Weights of a small mixture-of-experts language model, trained from scratch on English Wikipedia: 22.7M parameters, 7398 steps.
Below are experts of layer 8 (counted from 0) of a mixture-of-experts language model. Rows are named router (the router's row for the expert), gate (a neuron's input weights, with its number), up (a neuron's input weights, with its number) and show model dimensions 0-127. Each number is 50 + 12 x the weight over its row's rms, rounded and kept within 0 to 99.
After each expert's rows: a language model's description of what the expert responds to. This comes from a sample of Wikipedia text that the model never trained on.

# expert 15
router:47 44 43 33 43 41 34 48 51 54 34 35 52 31 58 41 53 57 65 62 73 69 41 34 72 62 62 35 50 52 66 28 41 34 69 39 45 33 34 65 39 68 35 37 33 65 64 60 49 42 38 41 60 41 57 37 30 50 41 35 43 54 58 61 53 53 55 46 42 60 43 56 44 52 41 43 34 45 45 39 35 57 45 50 35 41 47 37 66 59 49 40 52 35 20 58 35 57 73 55 67 39 56 49 64 43 40 65 31 69 50 39 35 43 49 38 37 44 61 61 56 63 64 30 41 35 52 64
gate0:32 60 51 37 49 49 54 59 61 48 46 49 64 50 59 40 34 59 53 39 38 58 36 55 62 53 45 57 56 62 35 31 35 49 66 53 55 39 58 54 45 72 36 50 60 31 69 56 71 54 26 56 63 54 51 38 36 49 38 57 66 57 78 48 36 22 30 29 46 50 44 27 21 43 57 49 37 28 41 52 65 48 79 47 34 48 50 55 47 57 43 52 38 54 71 43 51 60 50 42 57 51 42 46 38 70 40 32 61 47 55 31 34 49 55 60 65 65 35 50 50 45 56 33 46 68 68 49
up0:45 41 31 67 65 50 58 66 56 57 60 57 39 51 39 65 51 62 59 63 54 42 63 63 47 57 29 37 58 59 65 65 56 32 44 58 36 46 48 60 52 45 68 67 43 79 25 48 43 44 55 59 42 24 55 51 42 46 29 54 35 36 37 40 62 65 55 45 39 43 51 64 49 58 44 37 59 64 45 46 24 42 65 34 46 68 50 52 39 52 66 30 39 47 42 52 49 54 55 55 51 47 72 73 43 54 61 67 42 52 64 61 55 52 70 13 52 52 54 69 64 63 51 44 67 39 51 69
Description: Noun stems, area units. Noun stems and short nouns after the or al, such as port, cost, col, tax, and mi after sq in area statistics.

# expert 51
router:27 55 51 64 50 41 39 37 46 36 41 31 26 46 33 37 42 69 45 62 26 36 43 46 49 54 63 40 40 63 71 73 43 34 31 48 30 49 57 60 64 48 64 58 60 48 41 46 58 54 52 51 57 52 61 52 57 72 54 51 73 69 56 68 41 58 53 45 25 63 37 50 45 46 68 64 66 43 27 35 56 55 57 58 54 73 53 45 40 37 55 42 55 57 47 61 61 20 53 44 57 27 23 52 57 38 51 59 61 34 57 66 65 63 50 46 48 67 47 48 37 52 43 57 49 60 62 45
gate1:38 62 26 53 56 24 65 60 67 51 56 52 34 61 51 47 43 59 59 32 64 48 44 49 34 52 39 32 44 65 70 41 55 42 38 44 33 23 45 71 55 62 44 55 62 37 41 69 58 54 39 39 55 73 61 39 56 59 66 65 54 36 42 55 48 61 52 67 44 68 60 64 37 55 65 51 49 42 45 47 58 43 28 44 37 53 43 54 52 60 57 52 19 79 31 35 55 47 42 54 27 61 66 58 37 55 54 53 40 50 60 74 64 54 48 52 62 33 34 46 60 48 39 58 40 67 46 65
up1:56 40 39 50 79 51 43 46 62 71 51 64 51 60 21 57 40 55 46 39 43 42 49 44 66 49 46 55 29 76 41 34 49 38 39 65 68 46 54 55 48 59 58 55 49 61 46 58 59 54 77 53 72 24 67 46 58 54 47 29 50 61 41 28 35 43 25 51 57 64 57 71 83 64 61 36 47 46 56 36 58 46 46 66 48 43 45 48 53 63 70 34 68 61 52 44 51 45 45 65 59 52 31 48 47 58 54 32 38 46 44 26 52 50 40 56 50 29 37 55 35 46 47 37 38 43 52 54
Description: Asian name syllables. Capitalized syllable starts of names, mostly Chinese and Korean, such as Y in Yulan, Ho, Min in Min-soo, plus Bl, Me, Be.

# expert 28
router:47 36 38 52 74 32 45 54 48 48 52 31 63 42 59 60 57 37 54 46 68 54 39 48 66 36 45 78 45 49 67 55 41 44 36 61 41 62 54 34 46 43 35 75 51 69 52 47 47 46 39 65 65 69 58 55 69 46 32 67 55 66 33 63 47 63 59 48 50 49 51 66 50 59 42 39 45 71 73 40 56 43 55 48 38 61 37 38 50 38 55 75 58 54 46 73 43 37 47 80 64 42 44 49 66 59 28 34 39 52 43 45 44 48 43 52 72 67 50 34 62 52 49 41 55 66 72 66
gate0:65 36 49 68 68 75 49 67 66 22 57 41 52 49 32 53 57 51 68 58 51 40 62 30 49 83 85 68 46 76 32 48 52 42 57 43 57 32 39 46 59 29 46 48 67 46 45 44 40 60 40 44 46 53 29 51 68 48 55 49 58 46 66 42 57 54 48 61 67 58 44 44 53 57 28 56 47 45 59 60 68 70 46 73 43 55 38 46 34 51 34 39 21 56 48 47 51 49 59 56 44 77 59 43 49 37 44 62 43 56 62 44 33 58 40 47 52 45 57 60 58 60 64 54 57 44 52 48
up0:37 43 57 56 55 48 61 74 48 46 43 59 48 67 42 59 65 41 39 51 69 47 73 52 64 67 58 64 32 68 49 58 52 63 70 45 54 34 50 24 47 35 53 48 62 55 50 53 53 54 40 55 58 67 26 54 52 64 48 41 66 50 39 44 54 63 61 43 73 48 25 38 52 41 35 57 47 61 42 49 73 66 34 71 32 68 63 48 37 48 51 37 56 56 63 49 40 50 56 54 31 51 54 36 53 47 30 65 41 54 67 72 44 57 51 42 48 34 47 52 83 48 61 43 76 39 73 54
Description: Brackets, dashes, slashes. Opening parentheses, quotes and brackets, hyphens inside compounds, en dashes in date ranges, slashes, and the Mc prefix, as in full-time, Local/remote, McHugh.

# expert 3
router:38 68 46 60 57 44 57 43 45 50 53 36 55 54 53 34 35 52 56 61 45 19 42 39 45 47 63 67 50 59 57 65 38 73 54 40 52 50 32 38 41 36 60 49 62 26 41 58 62 57 63 54 57 33 62 77 59 62 71 72 66 49 51 50 52 48 68 56 36 76 46 37 61 48 60 66 60 49 37 67 50 57 39 49 47 51 65 48 35 30 42 48 57 34 55 54 52 26 52 38 40 34 62 39 53 33 59 43 61 45 49 48 44 38 54 37 48 66 34 72 51 72 44 46 32 35 38 24
gate0:50 71 43 54 58 43 61 46 81 27 41 51 43 53 85 47 49 45 72 55 55 40 48 48 44 37 39 55 67 38 54 45 37 75 42 41 55 51 50 40 45 59 61 47 49 47 84 31 42 46 56 34 33 54 48 44 41 58 38 61 50 40 48 53 39 48 39 36 50 69 59 28 25 57 36 41 34 49 52 42 31 41 55 41 54 68 72 56 53 75 46 62 49 62 69 51 64 31 66 51 38 62 56 54 52 39 34 38 57 53 41 49 64 58 42 63 50 41 47 56 52 51 44 72 34 69 55 66
up0:61 29 40 47 59 59 41 45 22 56 35 50 37 50 48 60 63 76 42 36 34 32 49 57 39 52 39 35 29 70 39 57 52 46 61 52 42 60 51 53 46 41 43 37 47 59 32 48 46 48 56 60 73 43 52 48 35 55 53 31 47 62 55 30 60 55 60 55 54 39 67 63 58 54 54 55 84 54 39 59 30 48 61 54 46 44 46 46 49 36 69 31 71 45 42 50 49 49 55 50 70 45 47 67 64 41 82 59 55 22 53 63 49 37 67 36 39 50 72 43 75 43 60 60 62 49 62 56
Description: Name-initial consonant pieces. Capitalized first word-pieces of proper names, often consonant clusters after Mc or quotes, such as Br in McBride, Sp, Qu, Cl.

# expert 19
router:55 60 36 67 46 41 59 65 37 40 38 44 63 38 49 65 62 46 51 34 35 58 46 69 62 57 40 54 37 35 55 68 44 48 32 61 49 53 39 45 62 52 31 67 61 63 38 34 54 34 61 55 34 46 49 53 66 64 66 57 34 59 31 51 48 30 66 67 81 58 54 52 40 49 35 42 40 55 74 63 42 64 64 70 64 47 55 60 54 49 53 73 53 34 64 65 62 43 42 70 55 42 57 45 49 46 39 52 36 45 79 46 39 43 41 45 60 69 49 35 69 67 45 50 63 52 71 49
gate1:42 62 62 43 38 39 41 17 53 25 74 46 45 38 61 29 51 47 38 66 55 61 52 57 74 56 43 53 31 46 49 55 24 46 35 53 58 44 44 43 41 74 43 49 49 50 48 64 62 43 58 50 60 68 53 73 49 64 50 61 34 44 61 44 50 60 44 38 70 47 37 19 28 53 55 66 38 27 44 48 69 35 69 44 40 56 46 44 60 57 38 44 70 53 47 43 55 50 22 52 50 35 46 48 63 40 32 44 42 47 58 48 59 37 57 61 54 55 27 47 56 52 39 59 38 61 49 31
up1:41 38 38 43 25 48 75 50 45 89 46 25 53 65 34 53 46 40 48 44 48 62 59 70 58 56 43 57 53 49 48 60 53 52 44 61 51 32 54 46 63 50 40 48 47 47 65 61 55 41 56 53 64 33 59 45 39 78 54 72 72 27 64 54 40 72 61 38 39 45 49 40 41 69 59 24 34 26 40 60 52 41 52 43 59 34 61 65 60 55 63 46 43 47 48 40 59 30 53 56 55 42 53 47 60 47 60 64 50 42 70 64 63 71 50 55 70 48 46 39 67 50 41 58 44 30 46 53
Description: List and infobox bullets. Line-initial hyphen bullets and line breaks in infoboxes and lists, e.g. "- Country:", "- Domain: Bacteria", plus Clade, Phylum, Sub.

# expert 60
router:37 30 45 62 60 51 57 35 52 29 56 34 68 45 32 53 50 44 38 31 55 68 60 29 39 47 45 49 45 53 53 67 29 59 35 49 27 49 68 67 54 48 50 47 65 48 35 53 44 57 58 54 59 61 67 38 48 45 48 61 37 49 52 59 56 59 74 36 40 50 78 57 53 40 61 40 62 68 47 35 47 52 63 48 43 75 60 58 36 41 52 74 49 40 73 38 61 52 70 28 67 37 59 46 50 39 59 31 44 45 61 48 33 57 44 62 70 53 34 45 52 36 59 76 53 54 30 55
gate2:44 65 41 53 36 55 38 52 56 53 38 45 55 33 28 88 55 39 47 34 52 64 37 53 53 79 55 44 60 62 49 52 42 57 57 81 42 29 28 57 42 42 61 58 53 64 47 50 42 27 57 65 56 53 56 38 60 62 70 34 41 34 45 59 61 76 56 51 46 76 50 49 43 35 44 54 49 38 59 61 43 42 45 72 48 51 52 39 64 73 44 38 65 54 58 65 79 46 47 33 43 53 58 47 53 47 59 35 32 53 51 62 51 48 27 38 54 48 49 40 75 47 47 46 42 46 64 54
up2:54 62 39 38 49 33 65 39 43 52 47 57 56 66 64 58 42 40 37 60 68 46 83 65 51 36 39 58 67 48 55 43 70 47 47 37 54 48 35 61 54 58 55 65 60 26 49 69 50 49 31 50 46 58 41 45 49 42 37 56 52 42 39 45 53 51 46 57 63 72 50 59 82 57 42 50 30 62 42 59 56 81 76 23 65 50 71 65 56 62 35 43 60 27 45 54 48 47 44 45 54 46 53 61 37 51 49 64 39 43 54 40 70 46 74 47 35 33 56 63 36 63 59 48 57 59 62 61
Description: Table cell separators. Pipe characters opening or dividing cells in sports and chart tables, plus semicolons and dashes separating entries in chart position lists.

# expert 39
router:46 57 60 44 52 76 46 56 52 39 48 46 57 58 69 58 75 52 47 52 56 55 50 73 71 65 45 30 69 36 22 35 43 43 37 66 47 50 66 60 59 66 46 53 46 44 58 48 55 31 47 43 47 58 46 32 44 39 67 38 70 54 36 49 62 53 25 39 67 60 40 61 53 41 32 65 76 30 40 32 42 62 52 48 63 40 49 51 50 38 35 59 70 62 57 41 27 41 39 54 35 67 35 64 48 61 43 49 52 49 63 65 24 38 56 62 55 51 41 35 38 66 47 57 40 55 56 49
gate0:64 75 38 26 36 58 26 28 76 59 45 49 42 51 54 46 49 52 46 53 41 50 44 52 56 59 60 52 62 45 43 48 85 43 58 29 69 44 42 47 39 71 56 45 53 65 33 54 58 53 49 25 45 58 56 41 62 35 47 48 60 26 58 51 65 39 61 56 47 35 50 76 25 38 47 49 63 66 47 56 59 49 36 52 37 45 38 51 70 29 48 49 24 36 51 54 37 51 65 43 52 52 62 41 50 65 46 38 54 78 50 46 49 42 56 65 46 48 59 51 40 42 42 20 44 39 58 48
up0:60 69 32 48 39 58 37 37 51 44 46 56 66 43 63 63 46 43 71 33 41 72 58 36 54 54 68 63 50 48 28 45 58 71 71 49 57 50 49 65 43 82 49 49 59 64 43 53 56 44 54 39 50 29 64 54 61 47 34 45 72 25 69 41 75 73 46 58 59 42 41 58 44 49 46 40 52 36 64 57 59 79 50 51 52 48 48 40 46 23 55 49 41 53 40 51 42 42 43 32 55 44 61 73 54 67 41 43 52 67 59 65 59 27 52 43 62 38 44 40 42 56 44 35 35 45 41 40
Description: Year digits. Final digits of years after the century digits, as in 2005, 2014, 1978, plus century and present in date ranges.

# expert 62
router:41 69 37 50 49 58 40 74 55 52 66 63 51 41 59 80 55 49 55 53 59 42 64 71 44 47 29 51 66 70 41 43 58 50 40 66 42 69 67 44 60 49 57 67 35 31 51 47 32 32 54 56 48 53 58 34 53 47 67 54 49 70 38 48 46 63 48 56 57 61 48 38 42 77 30 42 62 57 66 33 56 77 57 62 45 21 40 33 60 44 33 41 46 34 39 46 53 46 39 54 39 50 46 40 50 64 42 51 47 62 50 65 53 16 44 64 53 46 40 40 36 48 54 33 28 47 55 45
gate1:46 35 70 44 51 59 46 50 54 28 60 43 53 48 73 54 37 64 67 40 38 60 55 60 34 55 70 38 34 50 65 62 43 58 49 49 42 23 36 59 47 76 53 32 27 50 51 44 52 58 42 35 50 46 55 53 40 67 47 62 47 60 58 57 56 26 49 43 67 72 74 26 65 49 71 58 40 63 49 48 71 62 40 68 44 54 39 50 76 41 55 33 48 54 50 38 40 62 40 36 36 51 59 53 24 53 36 60 64 53 35 72 45 56 42 41 40 39 59 53 41 50 37 38 50 41 35 46
up1:60 49 37 75 54 59 49 62 23 51 28 53 65 51 34 60 54 52 36 52 51 51 45 53 53 52 50 64 64 49 32 48 48 51 66 65 39 73 62 62 63 45 43 54 71 54 52 62 45 38 50 46 43 53 52 59 77 46 50 42 34 33 44 62 58 62 64 46 28 25 37 36 31 54 23 73 48 36 62 27 56 53 39 31 63 49 51 47 36 28 49 57 63 67 58 42 52 60 39 47 63 62 59 34 64 52 48 43 65 35 63 28 51 60 70 34 37 55 65 55 53 47 65 55 63 45 50 53
Description: Year middle digits. Third and fourth digits in years like 1984, 2017 and 1886, often in career spans and dates, plus the word career.